config.toml
balance_loss = 0.00105
n_head = 2
attn_scale = 0.125
init = "normal"
init_std_down = 0.0
optimizer = "soap_variant"
dataset = "wikipedia_en"
Below are experts of layer 3 (counted from 0) of a mixture-of-experts language model. Rows are named router (the router's row for the expert), gate (a neuron's input weights, with its number), up (a neuron's input weights, with its number) and show model dimensions 0-127. Each number is 500 + 50 x the weight over its row's rms, rounded and kept within 0 to 999. Numbers have three digits each.
After each expert's rows: "mostly gets" lists some tokens that are sent to it at least half of the time. This comes from a sample of Wikipedia text that the model never trained on.

# expert 20
router:520569538488593551655521540544541489490476484495451573489436473526539548438524522443547419600552486511516412452500524592630525438510532488606507418492520514482483510603530476529471491443515530513515526455553625435451462542478550491439475492484454511494537425491455487516460479521510514515555475380433535475484450436393574534409511485517536496565476565449516535477433458476582463521455
gate0:431570551488552518564533565558497508522541506652413471417488492514573507471493441469470518502476514521515425489444478597502495477586530523591434559432507487540515514443506569534467474507549521465492574561482568494514581385423477457384426480415502537529559479460425492563424520473568503473495481434530502547506413501449433573448440534498437525568457542480603467535434465547546477514515
up0:507507540543451491476492402522449546535513525466448477434549554439451502561497477588506564452586519494475385521486476507433527410512497564338500472519452394532508545505517422519446532496496522458507503450590460498509518515535486523475461464415516506514491519461576399556493540367448500517506435525528516505515594512495506465441563573466393576536519490425372578517563493431462487465543
mostly gets: " all", " In", " All", "Al", " With", " Not"

# expert 118
router:484501446607432481596452541422498389571513477526536526508481516480496499440521506561506475485473514491523531490485480621506468431616504599529505425448489603494526432466524585476535499431428459525512494538543572504538395561529548540483415478521554455498567445510517451525489544481543451531543507447421460474529520450472526566399524504534525443527453608404468533546400454396485471447523
gate0:490525408477466572495489500470490446614553550462529612451498549471523528541424545575466409518425585509566414517468605544503465557553500464501493522514515615454571528530540524590544409467390474453555511544532425477479424479468521493480411467568547487422491513475445464527489506548508459533458464502470450600452465522538485491496499525536485463372577483542470410518446514466450573462470
up0:509482587526412529464520563536463533553546571457511454491527488492522458475458492441484486425524549420548483555591373504469503463450537445497485557575511328458493529527503443515387480480512545486473532503442401563462568506548516493505447567372518558496404536555503499516537538412475592563479497482480481497467496514410464502419418505492456441516548441477520509461510377534548489504443
mostly gets: " south", " north", " east", " west", " low", " southern"

# expert 114
router:498545563518569496458469533470426439441554492456471658528496502506513539537532488312507435519499530418468440460407494594461537496454498493540573491435440473550499444466512505522423486514532638505417490571458604484509556530576501503455514534476543471530474584483490442481454441469505507485517496487501529478422508423509457492481527506488554451488476494422462526382482476441582503595445
gate0:396551448543568516585446523479418479543488589511483530501441533557548495631511437525456516481484514464384405503491428602439394593534560386553461498442472534416522537584529571558473463477417578500486489564483441469509462510487510435443409472470525510437504485540481508453445548456578543492517407425488529482519452489538466506515480547554567446477529501568448486493480461491523512511456
up0:547526519577476424477416528452482464461544445513518483584483462602469531536524490564401453466486569512495508542516547485441557545551544495483492520452446438574540467437574553394440500414603495563577498502507601516529461507568492487488509509613507510508498511442491473493549515559485516444566534467500550461374394587506426514504503536477519468510552580508472469577601394545556543450462
mostly gets: " including", " include", " with", " like", " alongside", "cluding"

# expert 30
router:577506441529498423569463592488486475445567503501480490475489502509484422601548572462440466478479536392512474510503453622621496472519378535495568517455512523565468492561617577500506477489499502507555515518486583473526451527545555531463459487560524430468494471527438542452489334476503495537474532444458585495463449445488562531539468524459617501528427521450530534526427477494508526400461
gate0:467471439535499548513425491537440431570576482384522526469545525468570465504555508513491482521447556465434552504446517451539506472562501501597498470488545516545492531614505497447484478448427470440514505461524490503545496488501522437521434362456519540447430477337477583518524583404549510456442477509511428502521510562551483536494484534525498574466457518530416446568384440520423430550410
up0:480399551568424580499464516554466493543513462511453438471545462560477572476517526546454411530495630463448554497523485501423512497553520510426405410459518542529450467540427446525590542652536484539587494509567493490525507488514464504537492388455583570523461542455553514493559472490619510453536506609460507485512537581420469480481488524521528492535501502523488479430393466539415476488482
mostly gets: " at", " near", " attended", " outside", " throughout", " @"

# expert 35
router:530480486444548496508488482413507441490508466447526489429458509549487519565484535508511435567645494479558382467561501518573531470495449457492474488478442481515547494499601508570456448439445567461470479507496497536553532477397609616413518488463444422485400517457472447541472489532528523509500485486525557443415576510455506582462473476435568599494548592547521537395491464454511393469531
gate0:438474491476517458486517475400500483587539472516458481482455425438590468546480510491465478512472557467481505479472583454517550576614447440534514503460525515505582535528353554498532431434502424490531404547516509553467504520509542520458494426524511509584478433521457501500413502513443504643456391482510436458512478604514483559455466540466539541495553460532516423518509561425398385455461
up0:581432456446497526498443496534493458570480515446498537522500497363508500511513539494425470514508538477503517458488509509419567641494529466523523487466467484532571483520431386435467455477607515591565552543476523547586537401524466538445439510424496460609497524548592601524485468509473518596520470521481443572468461540460480553422456480558591466486477493514468434476532412543476407541442
mostly gets: " It", " it", " There", "It", " there", "There"

# expert 60
router:511390528439618537569464548459495509534528512605473528518390480541574500474469494456599500487535536516524538495470504485568543479473504643490510429514506488622449381472547557431559500510465549520510532500471514512468463545466537534439559490411577430369502478494430544486419526485555514497487514499426581444496456469450512408475474506447571455513448475453528499488407496435500480585508
gate0:430512530513465474556514577462472405589544532493427465531515552572520505547460561535468448403486470508488513570437477525517502591574529577548552449457525515545427396457452614538490455511442585590514573537497511492500512522478446464488524438457528504540449451460481510503414470435585495560466488488541521603478493558518453474422454470475482588416397577548464504464529406501538523393509
up0:524515489496420475475491572498418422494413558421461478443507484510480574460559564560468486486505571495383508556494502620473522483564517440512435478476492486580501547460504453394564485530613543488589456496495666462475505500476500510571505519593457479521462480509534509569417528518464550535589535453508549620509470553446416540435479567443518450526515527503518494489526461539551565454435
mostly gets: " in", " via", " on", " during", " through"

# expert 4
router:600526400506504456568464490475501389429426514440495577438469552449475434554508551455469422463506487470596441443510599452586528494577482591496415413481451517573447473458522514496455513481419484587475528566453535538495550476452503525532498484574537487463505515511381558479559412415499421591506420458466474438527482529427453506514418436474526566524468517436494488460471505496528499539510
gate0:437483501561512502506549513480387447487492518537461505470422463427507478499499504472403456526448463481488408493449483499441523493557596524513562529516508553464495488462456548527440441489404515481413502602474483511459499516547470436505517481370439513511479575544457441512483529447547405577439372516463479474477480519480488522409588610535477510451541562625462561442516442529584457483392
up0:545424466578482511453423567470459511548483547509403485578489462434375578463372511553432432494520457480492445585543515497486482504452505559389522470446531506575446469573531400483465464519478460592571489525474492572533544408470479515508412481520553452574525548411484538445570517483498514468514450497524421493531491562473462497355514474522537459469475498485506406468438493504479560516434
mostly gets: " village", " idea", "ftware", " album", " engine", " collection"

# expert 70
router:540493386553574540672436476479511350511451531453536580526508629494524519491499520443467491573476505444490533461461568492509418395529547533640493506512434496598485501511513495519497497509469431490522522481543555465523429572460471554521513497547475440511470515525485453505464468463537523578494434482452479501495428517417518524542490442516536578451531470516490566525437487465527346532516
gate0:437452454454497539522518566527487506563533549523517412526536510505481531557504539505403485555503506404541515446545513547414379527534462554540488501523465538477568432435513561547515375575524494585537444572460416541468447557538554569490467463440570450447421442524552471527507655556482527517534421483537461555484503507548461477455486604511434557414518556538523449539565520526486458497572
up0:509536542447458502491476496461440527591475537572446492488510519550597494440517411539483415510575493534501490582460460415376460508486485492513411560431483530425485552430426396493457467447521455561605422435480523483466547512417487510488538478524593497539472531525460538477577471506513516572575499552525537621408506462454506459515423562535550440410531522537468522497530412424476544475448
mostly gets: " pro", " professional", " real", " human", " research", " political"

# expert 28
router:458582418603504532609466523472495433539528493394510604562492522615527582509502475505578452454482504481579457506439473496533533464519459542542525478473502483523480424584488513455428451493503545533486570522598554442459428539506538550479454532474524460530477427525475449461519517489555496574494398444484526427561453504508529504444613429483573529540620488439460556431520428445570444494499
gate0:550499543559470450586518524513464396509546466411491517467490508530453504549554546628520419568557526515449415391456490583538496529597413539384510459419552503515493443514415516531516469505518487487464503460497530562581491413483424464495439440417504605522483529481456452491484493481478427495440466519570495539419469464648465511475454483564488525450475479494489445515485544557415441497468
up0:495490552595482472465465588559470471487603498488529528612497454514474511592490527656527439486489520502482599515596508476502497578504528495458455482488423485600442503466517476519428480519491461458589441547495431518501508479513448538520447522494507504522453515644559437520567487491523503645538523485519555436501446540544531473483415492572541463459452488535593418521462510576556524405549
mostly gets: " these", " several", " various", " different", " similar", " significant"

# expert 121
router:442466497568586515568474517524494441470445506464450506474473482509460507535567614480532452526526577473535465452502488598552528515478498610544501447366434509461485446585550657429434558488458430545531549561457561461523547586560521533469502620478447528479391398525451512481411483462510538513551514467485572463505529532497454447460403503513478485449483468476419520528483498459516487505447
gate0:497606530594508508623490499486469435565434437524555521452513510466525436483510526601437466550425607452481406495540502494580522576567469526518469451366480425458486499584503493487417568437520509522486503498499463474426507494530459516387485530530520541483393463482487475522423542552508450579490437500512468471537451550479438460382518597501454440422483498535435490517570511479531529474446
up0:552487439471581481386496522488450487525535533530415538438429544475500552483489529477388506502582529566483565549472504463466549516455506439452466484478531510551558515457414412432524391478545519472583435447505462557531520476369518489538492395512572455523471540547512468541502477533519457414494523482547555529490542495378495539466480490602570428480575439502506541564459535536458448365465
mostly gets: " after", " before", "After", " During", " After", " when"

# expert 53
router:541551450467472438572462527435468438436434471558449537571471565476522580477562564510504407456512506451505514391464487568486580502555571474532539499433503553526507498472435445578558473499478537519460500428489525423417396486521523530399506513420504479434590527573531429533419520442562471561465507458463513488527540488503497570568443474575631498563458482514528495465490421473454411583496
gate0:406481579457528567497480522486458453549510517452427529500526441525526439585601589520498429506460444445609415513442471470539455504505421555559523494542528488527540531483434457523515475472448443551580407536556495603456503460462501536555499514407573525557588431538392524521391497525552515461490508447450481601526426544507472538475536546559474511537539631489513422513493483442510549518514
up0:473594493525541444508544571507361482611438477475504446486531424515407509521350515459524507520563571503502498534577467544567472575474448545457443577421549521470503418426502455479547527541479494567523519475521406523489482454534435499564522507504548492562511428496477449609425464486493503468445451585506525576455402610479436488479507531461503446456586538472472483427530512506536523454514
mostly gets: " &", " et", " or", " and"

# expert 56
router:493539365452541461519433511534530472493493437497480498506469456537522464510445581442490490508476478488494470447575486475556600440569567503581581526502481525451503419533548536486488435478506545479517510424514551532531505547432585571407465509411472428422501462374503490462509472430560369557592525470486468423521541461446556459401498548521581474552477449533479544471390415453489475506498
gate0:508493453478503514517588572602477495526544526512475394503528466463570527404430508495531431512474521501420449557441568492497593568553375598542554501482480507525536528598603425491520455547397612431435531517520482489499487461457563499479508511490497465559464486538469441433465490458526540449487431481508459518526567511551424529402549502466467505524468586449388512560486474581457532507427
up0:413435407546522503447493520494532531494550441517460496547527546439466497391546454474520532504501529592468370470497501471439495450502413495512545447604409478516507521510403514528446448471480519598606441452515528506522601470493524439513463545412499519430491569420472391561478493462437568617502530558489498523536450523528537466440444517560522574443453416551451538446466475488479498491564
mostly gets: " S", " t", " s", " T", " Q", " R"

# expert 25
router:491460533457458510506518481581526490527524452532533537448449574544545482492505490505535490475583571463492542496445511585504409482518530554518552494400407483517499437487512453538484485371472590571537503436574516463555440554526535534507344499514434459490416527567442542608492411497556506518586367521495593428531575462399562482514532479402499503502484514531478467489465489517513479580490
gate0:467586501476538414519517536465498525535388463516496447474527527467523442502540474530426413554409494487547359532477470569467435493528444551491553468456561498470557534518458527534474535539410573534488559524477480578559517509528453492464488434408463425521412471479444493557410538551491444534408541542485534537413441548374548502512497554522364532514575486523440486436547481561453467545516
up0:480600544516435472452490446455483497485502444495561424518603534536443488573410467444481500584459530480512518493453518492478503521488489540479428521463527481381415514486531437448484556525542487617542578397410468555550434507525536546492483390421539535552465437500374455571463521491542431609516451567540554521484455545463536532447447479518552504542582486548489492466465452509416533443559
mostly gets: "==", "===", " ==", " ===", "====", "====="

# expert 113
router:542471423522470446492452521537522463417582507513476524509404514576508473497512595490499377647554554505598535455510492555448527361568487557408466423489521514493524495527522540537444519411445568461521446433567500406435425530443503602451514554486463407501449437489448496565531521457520444559575534504481574468502477527496498482465459524532521502556564500444526453517523440472494475565537
gate0:485379395458494493487530426585450497512473528485511450371432479480451518468509536504432369566558531443431551472498605538501426468534458535579504473453560475532450466507586415568502517540464571494454459479496449554547454441475462569472508563471508493500445547490503441529383467494417511549486376557454509489527482490480478470522497513537453605545511486443422415523586507534518474472498
up0:522510466447520499396436475531455470522500514528480459485489552508414558447503578519425468556603534437432487473493451428519490407483470478494486500508460519598450485424525402456458501612477583581483480471483415492525495458490487587563449475469559547517492501549465449565496436518364425558456436493495547543514485478490463421487451426522539569530460501588462457467562503617409502409471
mostly gets: "ultan", "ein", "aints", "eam", "uf"

# expert 65
router:473518470487444541539424496477457466418551455549529498475502538521473576498565555510527521555496526453523450429434462546494510502597458490521494499455436450483457494488503507451565475490512523511496575494541509398435507579392570595485440490464545521497393488460418493442450506526502449555467429447447529432532534418433549525417370547558630499503534564469458535418436440378531456462495
gate0:482497470553434441451532454472499497541434474482462582474360493470530448429425528559499439487442576622600473442500545474484487521607498497436452484493598506555551561489432543559465430397463506478514480519508488620486549447479479574440478484447516491593470480449445515501445514447399459569456538514443519562564441554531509512486459537557492576482531488539510538500433453533448461538401
up0:471465494515503428434543476584475510515514475473428503462425530529484510508492481543494477464464517648486437428510452475594527544570486481510494562511488483530550484508471437553457459562574465529558474413455424572484560523455485551561476469471517560451459450459575501541466461497517358556525585461453548556524452555529419555547327527587532482504457418532522520449417436512538414493515
mostly gets: " –;", " MPC", " Qualification", " Report"

# expert 19
router:524482478487507516541501533444538459447538416482509509518510522528366424465493496414548368567458503472524414449524423467626480485527443526515463464471509494482542394499553557502454494519478487441539557585582560477521512591485530602520503560433493474486388407513435532465532514482537426501521459451524576421541474368509533443407468460520574496465464469530476543503536428466551496495452
gate0:424488507479567551555445493490500518536574466506475526567444472411525469433496520438518476530501533537487422450531481535508494525564431437556527501458610456551577569600525451531612486481434514514513496525517524549471549492455424514464548591492500546499555408517504451501508478551402492383616458492546554491497569534502434450407553532533500622477496530625508557492531390555495466486481
up0:439473528524406498413545508552427480548492492461517531512543492615468545610506525497404490430501481384405524502586533505423532521512503547469511567548492500545461497527513487496490488484606483548470495419509472529512479567536531510594449473545508460576488625536514495526464462467600442623509485460571541570503473483484521593477455566496531414531513475384517462500424539462423486424556
mostly gets: "  ", "   ", "----"

# expert 73
router:555561508526551487534389497575523495501464433462538527525528556548525511485535543433555475579492520437555511468491473502543551469481490463589536438452502475479547454521555609424471471514496545538555454586529568387569431551465492621405373487411519483514470497499429462527503526442498458489426518426479589468481477452413538499534417464515510538479484478487368496512487388464561446464512
gate0:525483441479506547635410540420467500574539511514463471488481510454480443525474523573466489438397478549454424488524569525539480578580421444464526571530551462432563528585510491575593462496465493583425481505506492574521503555466469486435550418472487481411530505455450526512420555449560465492460536453410462507492424575506403414470534570525387520422450491471476543468502458459493463515512
up0:497558533543447503472517491500456470540468533528508406458514498479458571505465508443446394531486543457449554549599552533520540535503484503481435475525567413502459508423554505464416538612644473570531507455465473557546497508520459583534527442576444503552525468518490535562478536515489492553530425501547492499470455629473462474417492568547632424519571414578489480487521396444494424493541
mostly gets: " —;", " —", " .", " −", " ?"

# expert 62
router:563503491504664517626470479413518426521503531505518546475589564559423417461499500463376489615448476486497504445507523435476564375538553505419516529490487493592499519593500520580538523447468544547532557492450555454461574542482513549450475471457488446497518530503461391493497452474495550551512521431447529456533419495472517446588468474440515545568472479519502488502481438503426529524429
gate0:441500460555498605587542422520478415518537495478584483456465483527573515535458398593492416540401481515483375485521549486504390376495486540461534444405532423569468472534511456436486512453452596476498513482576519514556497463505529531510450488454414592581441516460486496447536480591496433529464482468531543503543395532472471561495559546521475521424491523498478514529598502469488456523476
up0:549549554523459426490493507516506494541591548415562456543505474432466494500540512458462429500539529437475436439520493486452553543533621497500432455511520478589433444440447478442581472437618491449507496450443439510568473479529621420470478484531457520514465501486617450562482518532520497610527581479484479606513562532501460529481478611525502564554526557501467504543436503513517595380485
mostly gets: " res", " ass", " ex", " rec", " comp", " dec"

# expert 111
router:520489507468567493518501540530527473411456511463504504585442528451426486527483499490563451516598588425451493450440450520609529456590486537416509517484493453585510418522500521428432420458474492506436492447479524393579504502413550571467431629511511385481498465399510427521475469419549477540447463494457517470390531482513548542482467478454505473510515486502443474482522450461471441603590
gate0:447432528437537518490650503574414441536487504467473495436518526478466472489461441548494434562442475517494484428406434506500510542574450468487517516501557514649498509553421458502467381458513442487536456449612549477477464426478531492495505489552553432523574466501428449523445576555400533474488512399547579479460519536495476528458523521520519527406468502482500434580510471496542554570599
up0:500463514641429505415478517559447450478547479538453570470446516406488563536446490599483552422443546459478506427588541512627470544547463397485503552520527522510492489481563520519446584449576514520531429520386481410523574522559529446522460453550501514527461552497457498442523512462436486487521472483534535463623502590458505504454493417505550559444465461576422502511498449530517556443539
mostly gets: "erbai", "mond", "ab", "mad", "har"

# expert 119
router:556519517530505506492440479566490423477465419546472555540459495551466460530541447490451474447550468519480463481463539650534486493505599523430546520421550600626524452609587542500526516476548518454530439514564562446496550479455537532485491413506610419468490497514490516571469519454606512495487551485476565496385552561514519481470510492486519426512616494580454587409523455480549496481507
gate0:459446484526569447548519514420452491504514519521406555532511474473486443498527504490484412510471581536416496508537544460510508492632465511574437490499502462505492537552531457544472556457492562481511571534500530405392567529416513479523515409408488513527457478467525428482400505485483454505437466480552450469457451589455414589501575640609439561445493482534473488432558548565561445480442
up0:526501516544430477479453483466409496555529399518449456494591551498461484489468524468429487426520502530546583555521529458513459505550581512451452536606564388573434538474474478444466577445495515522620501438388598425543601553539518564587457484480450471540567541538500460461462540527451526544489496517472542472547557526426481547410475499518566512523484425518502532508596547466566439447541
mostly gets: " Animalia", " Phylum", "Area", " Website", " Died", " Arthropoda"

# expert 115
router:561480426491472478597535548605562442434467475552527431525421506511549398483518596510531477468435486489585547516483561488661532398528500555512522534489533418568507477473469490481475452508415451582483545458574546473532500508491522551458495497476494439465511459521478520472527480473586440504530429406376531440489532395522570464504480442496536510510489490499420621427499499415470523520489
gate0:396470527462579550454438505506413407548472540563505544526432495557506463582532503445534490515460532541517424559572493550439454505564473439505466444449585585578498518532565456547513531396455541431557461501559452478530510615477500466501456475470514481461435554514565485533389467507545567530473481540488549579480428520500546543531557558545444374440491454499469587535563499539451455527420
up0:555469604481442552503463558475519495523588467506509526558491460520498528539521494492500494510460497544507495461608437509518460610484513522453464460450614489528484477507443536590515580495613492568484450496436407558573538475487446468477342425493432522469478528487506474531535444561597472535579434454534388625528507493486462500532503563548518451458509435490530558443448441578455482446560
mostly gets: " County", " City", " Avenue", " Town", " District", " Airport"

# expert 22
router:525608461549606506462447517509451439420467487543515531528461482492409529518519535493555420551506463488558455502500517548611549510598461555590400469456529562514561465531539606523466482479479520470509367466510520463427507505503499528489494642572503503443450448456387460455489413507536434519480531479541471518394470498529497489487551585483518486498599530443472536514487481486560404579478
gate0:528547546490551545542505462501446442547560515482439487499448471581503544421478459589430433509411522504511474471547471557535489551592421512583569459522542449531512445538513452533487569434467555532501439437477469502507616569406452510466461380570487516455496549508488444530470443392552411451520476422553496588452533460528387595495519587490539478458520498487485471500582472472435472492431
up0:423412575460425480400452529527524497527450533548523475474576515372463492536554497432465529526568531517442496598456553425478476492500538477504451526508565539449445555431461410466557465458518478541550527523480446525569482533496550532614507556379559453519455541585487464544505566492487511555501478603478454501563483611453496464438464501523498556485468539567455476426412520463530446431593
mostly gets: "=", "The", "While", "|"

# expert 40
router:531499428521438429550460524488526408468516529478477483452487549499521473570515569462454394435547458411506525514371506488574566368542469517560521451458493457524538494508467502441525483508446440516475431525471534507459479551533545530518409489549609416494404518526498490456488506442532445588476466446476589487551462478529515552447580438441481581551445637530488567467490450403501443509546
gate0:463556438520499505584472473528466574573481443528494562370584538458572465460504436469538537517510571383470492524437430431463557522534565513514471444506498509504425469511512429502485440456502604462436431559519474476525414468461548474449469407473458508513463502505562464511424503443474482519423473473507431516577462522466388500441478616565436493409483526490487464539474491441450423385542
up0:495534473502498525469527497536470504422487448515574500469492519429518509498438545516470530463540448466468522550507456515461498518510522510470518424502456499514334437397520434531493555472563550492530494533451532475502514493551544397410440545524488551567466532472513479658595393476514526526469499505449564579553547629451351558474476468445511359492513503450473424486505488418485491472498
mostly gets: "time", "weight", "yard", "back", "fielder", " touchdown"

# expert 55
router:562552413549491470513419523458471479475510451444498475508495495547420482474555537403552432482542519425485500439548504586477567503531506541572542486398508536430477468611501558475526550398505476510502577489462517523520512538484525570518473628487557492484401459528417459540505568489504421557538476441473551467418500402439517499409494542563526574503578569440494580499428451484611471472544
gate0:485519526463558430581439524467500517462497425539591546531440477490629457452438557604536475512507561423465482498485530523548421573544496616499554489378453442523496550465466507499430491468522502438480477487576437599518579529457476554435557437567561597342519523492492466525515528545460454537477455474469464532483541460444460465553496535486451580497550457443445445464548486460530479455514
up0:535452498553436469489525468524501435534499492485535452501555400527420548536510457564501454436557519529423516493526512548464483510451593439515441499561536523581455525429529416449485498559390480522560474502443501453463462531444517524549550395552544458566536473461559543607530579407440503385537437484518518545537558587495337513451480522532488439480492553533486386465539465464488495456551
mostly gets: "●", " —;", "|---|---|---|"

# expert 42
router:505580424505468477525437552441517530486466488501454526431537592475515537517533599444567469500490542481542476505553557546462515484572543532534429467449422463523489442482507488452404562380379568513540518555509526435465493474483503549422388471530518439513478562396463514594540553433559473544484507450418558484436484506425503483476439600538509535559499563415453524525423466472561409506472
gate0:478524526477548428561493539506520489497514420516568474485514463519472521519408454531511392543414445483521552535460465551496496567603419524511488460487518477524552537544446538539520508418512531438544517460483604565471498457429568476458463407575522460606472548479490472519433476469520419529513516496479488583520439510542550631412473553521454583453570546436449370488393465534544476585533
up0:537386547507511499484419534561532448505498354423496520551506442513569577504497503475446442474485500461476475528571486574489486485483486487551546493539403465540467458460465408530494540522609563531579467525490550640480532468423510486450439465497520505543502502564494532580520456336490570520580497447467515519559558597512415506446589550484425437504523521506441444531486493500518509429534
mostly gets: "incip", "ieutenant", "vis", "obe", "loy", "iamond"

# expert 90
router:544452531567516512551410553385525506366546467539519490472496464490490445491516535515562477484586486534474479383572491603454466472624508535544498500485510513520555490587542470478425432497456545596501447541462515448449462491478528556525437516500601481490469520379435557415456528419504482516531372434483546475483422458492473533431447474417497525506537509585451546501495486466548482549560
gate0:459409576440571468518487550488404553540539553567449557445517505505527452472577479477511427495298490442604529421515547463434397556586405494568555381532535452498470571483527551538483454408479511487460507579524489518512536550551550514480474502475503518601451509536540468436446492468449497504473529490524529538516416487525468496476480496420510529481538460453534404512441522504521541526459
up0:558466533532503396500524516449550517572467572472438411513575593411512571558511412530421452523534574536441502503572492503542562479491502508492519543469514493554533529458535461462499540477552491548589559464529480622509492610548490448585514450485447557597488475547518501481454553423537505548536427438479497569523409598458558455468479448439530490525528456594429511431549425540489422519520
mostly gets: "|", "|---|---|---|---|---|---|---|", "|---|---|---|---", " ;", " Spouse", " Majority"

# expert 96
router:493471471519500455564484521514452462445420392513530517472520557524529470507564548486463474474427471514537463496431575510595473402529600539536536438513545543607468487494450445472476437527449449610469468507491560523530525561406565538433511483528495392342449554493455430438472437477504353549545427464459466458458457465506504519473495509451517498449476550501509510405422466440518483525539
gate0:542512542487594514590486527521491452519570498554486449545441574452521461572537524520533475529432588550442478453473494500523451523548450507534413444484552519496538494465486604562443546507507462465437547470472455527502573521463569482430368508510586380498456550469493519587389423454480455506565558534510531538618492493434567554483585639538514453516563484476446475469458484525486482523434
up0:554492460516487513477552500538429528529529552464499529671562487417538528481505485502493431522542516483491450506609478445517559442530410482506498567520497431550434508540474455385449541538488530617476468575424441504549511450538517523450399548437562449537530516585549486632595470536490458505531463531544483558540504575450471511477373607529488515506532510481514512462449477488474587481537
mostly gets: " army", " Assembly", " politician", " Council", " Committee", " footballer"

# expert 15
router:560597440516534523557414496608544511433534430463495530461461450610483568541543555393551507516465512480488556446548499514558550420586455542561548512513514491465530463548586458556483550431510492472464518563499572441569422510454454547491464530502527460527495487457495471452561488436476492526525476410459549429459501425383559528494457432543517536496541509427489502563389472482625418539509
gate0:397577435448513516532583460543452413437519471561507580479476432527489507436470487472462433484471464466624547469490595500461508548610411543559499525473523510517519600481511510464484422485448449446388439490461400541504537447526378460427422410463613548476518508483497509549427569505566432533448502494469503578457475564519476513500536501514525515517523456525439465506494477411537506453497
up0:538509404562438562453523518566433433432531535570505542566481539560567456527591459481496561484538548471479480557579420477442559465493612447516438441453487479538421535434394464442461494536513499591619526418464486551503476446433442480403494478487476535579490490548569538519484461448554484590510515500514545556476474506538484541449472484515499583423482619522478399473546524505505488518561
mostly gets: " Nominated", " Chevrolet", " Won", " Swing", " Did", " Toy"

# expert 14
router:518512502438586493528437534438435503454430452512463459537510527462460537538437505500467451544533543460519559472526568545551538470572570499513586448463546503475530506525469634445529508462440515609574408526487550448465470536528602535479466540452495462467500586485455565456490530528538384512564533505482464448540527476467529369394445485524534464434470575564506549471440367442448487441540
gate0:434533580475556464517439557569475448486521486511512458535550485558495486455567384474466453497549472466459544562456534459494529502494478541536538529516530632573557533516559452474581493402489516489522408555538372524495507520488502635499463470451491494411583528580510491515465498501464445537463438490482399515474461504539462494458464526573513420490394503536424416512580437439489435457610
up0:487447475434536508484499587495433524478500535484479438601523489569541502451569496492447483456486490495534395501496599457596508481440522451519437509600402482577455546507496454524476482564483469555587482424403438583480490504447492450494552417518532459502422532470465448498475472527547546535503477496497534544434491568506454553469568542477562554459599348600480423469484548434567530418501
mostly gets: "ons", "ters", " Apps", "ols", "bles", "nel"

# expert 1
router:472518323533415482578465546467537445415490515474495493478383496486493534504523604458549469504563521487495514478490512578486499447533461532525512408472363503470473397542533539432444496421420442514473418476531583515528451582531514507524481499523543522474572495521425533514564470523480445532542426471501515491469566558452535559384465503531534499399527541506459583451529459443548423451529
gate0:418424533458536469505478637476421500469476469460488509492410584450444542557551429469494441586563459562472482453453522473500514457599463516562485487487435522455542502541470576514392431452516561612473433485549539480506526513556462457513518526551605480550569470461428425533477532514502527525544459569574517508511566462585535554563515499500550544475437469622541480447472489573563442545459
up0:557417574525441482452415562444487475522625506452502496521454478526424559508529469479473556382547455532484520520458516495452464473496440542432494483536480411523468492540507561552473522495461481596525448521437452567608552484586460476604440577485536573450501469520451526486527438481532609524584424568480501466512522542439522555441465422531523455511555384576428485474492484527534433563554
mostly gets: " sea", " Summer", "ternet", " Winter", " Holy", " Heart"

# expert 95
router:583543461538473494585477495527407429372524467492447535581426525539569566491446586451532437492520519437496539467502579490535549408551514516498462491502488396602497518577562454533469478463499449535498589481478539416431401501479540529505482514443530374449455420516446431577499451498492483500545445486496449446469516423467554502491478419462534522527469519509540601433424453448525451539456
gate0:467476463471474550511536450462458389508497465517538537492505488422574467490513545550416397580400554368477435511488517443576391521560456535443521464548561544539472617535587539389471528448525518514416517589492499513495503485500538467458472491557496525516500510503450445507347549542459448524517436514501574581476522531450584516542474509595459475449484531509489572467517422499537535532515
up0:533496465528450455504498511457368456494591443513475576536507511552436610545553492541596531439543531482455549595575448462384499520455505442403492538463540468530408462486535544464519502531561478582531534447394469525503484548536541497494442463491486557586480514531493478483414419427515547478552570526506543557551586492478483535433470422493426466455499467500516392460559448518531467438413
mostly gets: " National", " World", " Best", " International", " Music", " Art"

# expert 63
router:454497494518563501512462593530406462528516439478546605541518567561421577431563492517552419538500548438478509491508568541476499444525523534436413434434457552557519488516470493564473457434454537479488525597467569445504489469417509546510387510532589518524494549427464425651484475456481522521502501477509487473430464520494512475560471560420524532448455497487363533434451392510514456439503
gate0:482451587418543550566553566437481514597518442495440604453579479516550480407480488490520444538471538544472468590427541503473465515503517629508416530443539469563543483542486497558406457446483467388464459507448572458576512510480470572544418475455575482552553575485407495527451494402492537580555507472474486487455481540459554523548525552415512558517436521518435511527468498484527518403492
up0:568444502471491462476474518626407445529527478484479442591499553497472521506414568498551424529534568479439462619535451398473538496532443446483441598527443497626421459551523451467465596477561519522525489436449549539566473478511404554534431534468545468491559508499467525544474485472507515511548488553534545499497529571446507538523476519463548497459517424489408499514527470493568592346508
mostly gets: " ±%", "greg", "ribut", "ateg", "ript", "adem"